Experts of a small language model: 14 layers.
Below are experts of layer 3 (counted from 0) of a mixture-of-experts language model. Rows are named gate (a neuron's input weights, with its number), up (a neuron's input weights, with its number), down (a neuron's output weights, with its number) and show model dimensions 0-79. Each number is 500 + 25 x the weight over its row's rms, rounded and kept within 0 to 999. Numbers have three digits each.
Before each expert's rows: "comes after" lists some tokens at least twice as common just before its tokens as in all text; "mostly gets" lists some tokens that are sent to it at least half of the time. This comes from a sample of Wikipedia text that the model never trained on. Tokens count by the router's weight.

# expert 1
comes after: ".", "\n\n", " =", ")", ").", "=="
mostly gets: "\n\n", "==", " \"", "===", " | \"", "/"
gate0:522536474503476541509529497479466516457449514459515554480487501485514544516484513520517497493510512519496563456543479536462512495514517529530495476529464489454525482528504515497490541467533548501523515536511498508515493476500532501524454510
up0:477511480474486538511450543469457499498501536451539515510490525493466523473508525511492476491518524487479559441500497542473505485499493468531485474525509508489487506539539525537511483501500519453496521523515507495495445446538517501496473496
down0:469513461480505456475491504528514487519508495528452505495545479505520463470482493430459485485551496508531470491497488491471506503502511519479546516521453478499456503504513506485516517470469502518482476448509475513522508514511543493522531518
gate1:521491530508521519495501506468521514493498483545506508501519498519544481487491487496492447481522500538508538527517489519469473515572545534480456500462514501493490514518498487466501450474493500534433477460519483518493481475491526494478525495
up1:529532505486513482484466506469529507493498474496516535519499544524507499497499479480467476508484485529535561519529497514474508511475522475464475515482502440494511545514496528513520500514463522543475449513482485479479481490541531495527484530
down1:523504461486519461474501478486544480517511486515498508492483520529421526498495496518485500511478484495490495499479572479478538454457487540510525523508467492496557504528529476510513522518510495526509500499519477530487507576532488498510522534
gate2:471536501513537506506497457517506523514533489465533510493564462527499481504450505502484550521511496463501515545516510486480516455514547517454550495536492501478521501516491504502499503513518537455523481514536512521511531535453511455509477497
up2:484473486459520474503469530470521490510505529528490488487451524503476522517525511526550502547496519508500513487538478518522449472476470459575501534505460492476516486460481491523531488496480446555517517476494469478487531522516508516527482474
down2:533555486479498480515476460503521506454462526509493506532495495529473480508512482524477497503550503512520553511494454525486538500523515523496484501490492512486478519515461481503507428512506505472516522518434512448529525532518524485496478494

# expert 49
comes after: " |", ")", " |  |", "==", " ==", "==="
mostly gets: "\n", "|---|---|---|---", "  ", "    ", "\n\n"
gate0:455482510527474493457520519500486532499511519472467513484503525510497491509539508533564495520471505533512524530493513480487506497535507545521484482463486525514502512524491485506467457509491531535465526494511527497522475582497514499507543541
up0:517532490496501472541476509494528475510495488542518530493508498479525478487464504493474525515531517453483445496518482554516492498496523458483509525513510451493504513467526531492479555492518483508527479518510499478472503429506480496541466481
down0:478507525471498526487524478460475485485490524484545456500476500506480500524500492503550501466476516513445522545505495489489510513492509530529440475476451543464506492528510492481472484475532474549507507502481552522519452512477506518539523491
gate1:502490539545455454510541505513500483500506457518493504480481500508503530535512509465522528506505485476538512501518494526456513495495515504523482495473531522484492526510541469490493521536491527475521496462508511484530527523535510492487499484
up1:538518480497461508489496487516490495516525477502456504506483467503513532514519498452466452521505517475539513533548450495450555540495498490524525487468511518511481529514544510491487528510506481503496491482509481503494512539526526496511486502
down1:533526560534502503520538493547500465487511511519495472505494512493512483501531466455497543491502504505469485489478506491539477524509516548476464533493534487483511512502526509535486490489539464485554497528485506494492512474474548493514463514
gate2:537505507507524543484481449487488503512477513513461464496505484514510482496553505458554518519519488489486507476538489501523488478510545507477539534512505497490493501509511504486521520526500459518512520448482501529517492454456497444503496522
up2:497476492504494531516514471485499543493479514488498468528512455489490502488533488485536478512481519470537523516542506483509462495469530508487528542485521489520504487559519518500529494515450481515506532476496529531534487476429499419498519521
down2:484494441485501478507494506492464494461530482520501550467514506474511472507522524548539510509545535468505450510500514464488501481534475513543468479490457532512465508467460466515462522465506479484529550505502537460476517479511490580484534463

# expert 44
comes after: "\n\n", " \"", "\n", "===", " | \"", "=="
mostly gets: "J", "H", "K", "Q", "Z", "-G"
gate0:482510557486521456466494465517496488544531495508540488521518495467475511523473458483520485494487524550485514526471502479482526479494515538538475554468529517458504540507470512511503500477481499488461541503493517482503518491531531497444508496
up0:490475508480525497513514475492501501490537504504500466542504512508517453489490438479512486506499501487468518537525514520493515488522476499510543516520506494487505551499494514504498492455496477484468517491509507521497458533551553505504497544
down0:468512487508489532507459544502514531515490485499509501492474532493508507570500475488455465510527508482500492482537510524548471489485505503488499522477534476532489521480473468513496519540483508500532511499509464555495483505516484518539481486
gate1:517529493453520466511487465456539494482511497486499475509455495492517514496458506529490495458527494513477515483450483507523477488512522501531512557520468537502511549464497536499509523444515550497506475489532451534491491498487505507500508460
up1:500512483521498528515495515518494551478517498506537466537533461495505512494534514545500493536509530495473499450525499545478510518496484452513460455482499456513532465500478471500491511487552483493478515520468469507496515487509558449528507505
down1:516491512451507526541488509472483516546470489517499515519467472526524475504493512546510471470506512483543535494503486516445498511480523474510501491490504505518497502503507514516516472518484494509468474475510497502549529494500477526463501510
gate2:509458540512454482463499470502463550496510482477498558519517490531472493510544526496477492497479505466490519518543522506454491495513525499449512520476523524515477491508497493520513480494484453482509473500536505533495531502529509493520476519
up2:498497484470510438496532515484478470535473492501525509527491509488504543535538441541514504485492481512427485439505497489454488521512476500530520514463511469469483484509538536518479451517446534479487463518515522514542499481489490520536489522
down2:508499491509472514486563519538532533510535494484460495488524479506495487462446480508491478466494495518545489471469502500464481494523490494517512472484537477537501500521490488470482485485497534518499521532532459497521551457500511498513511502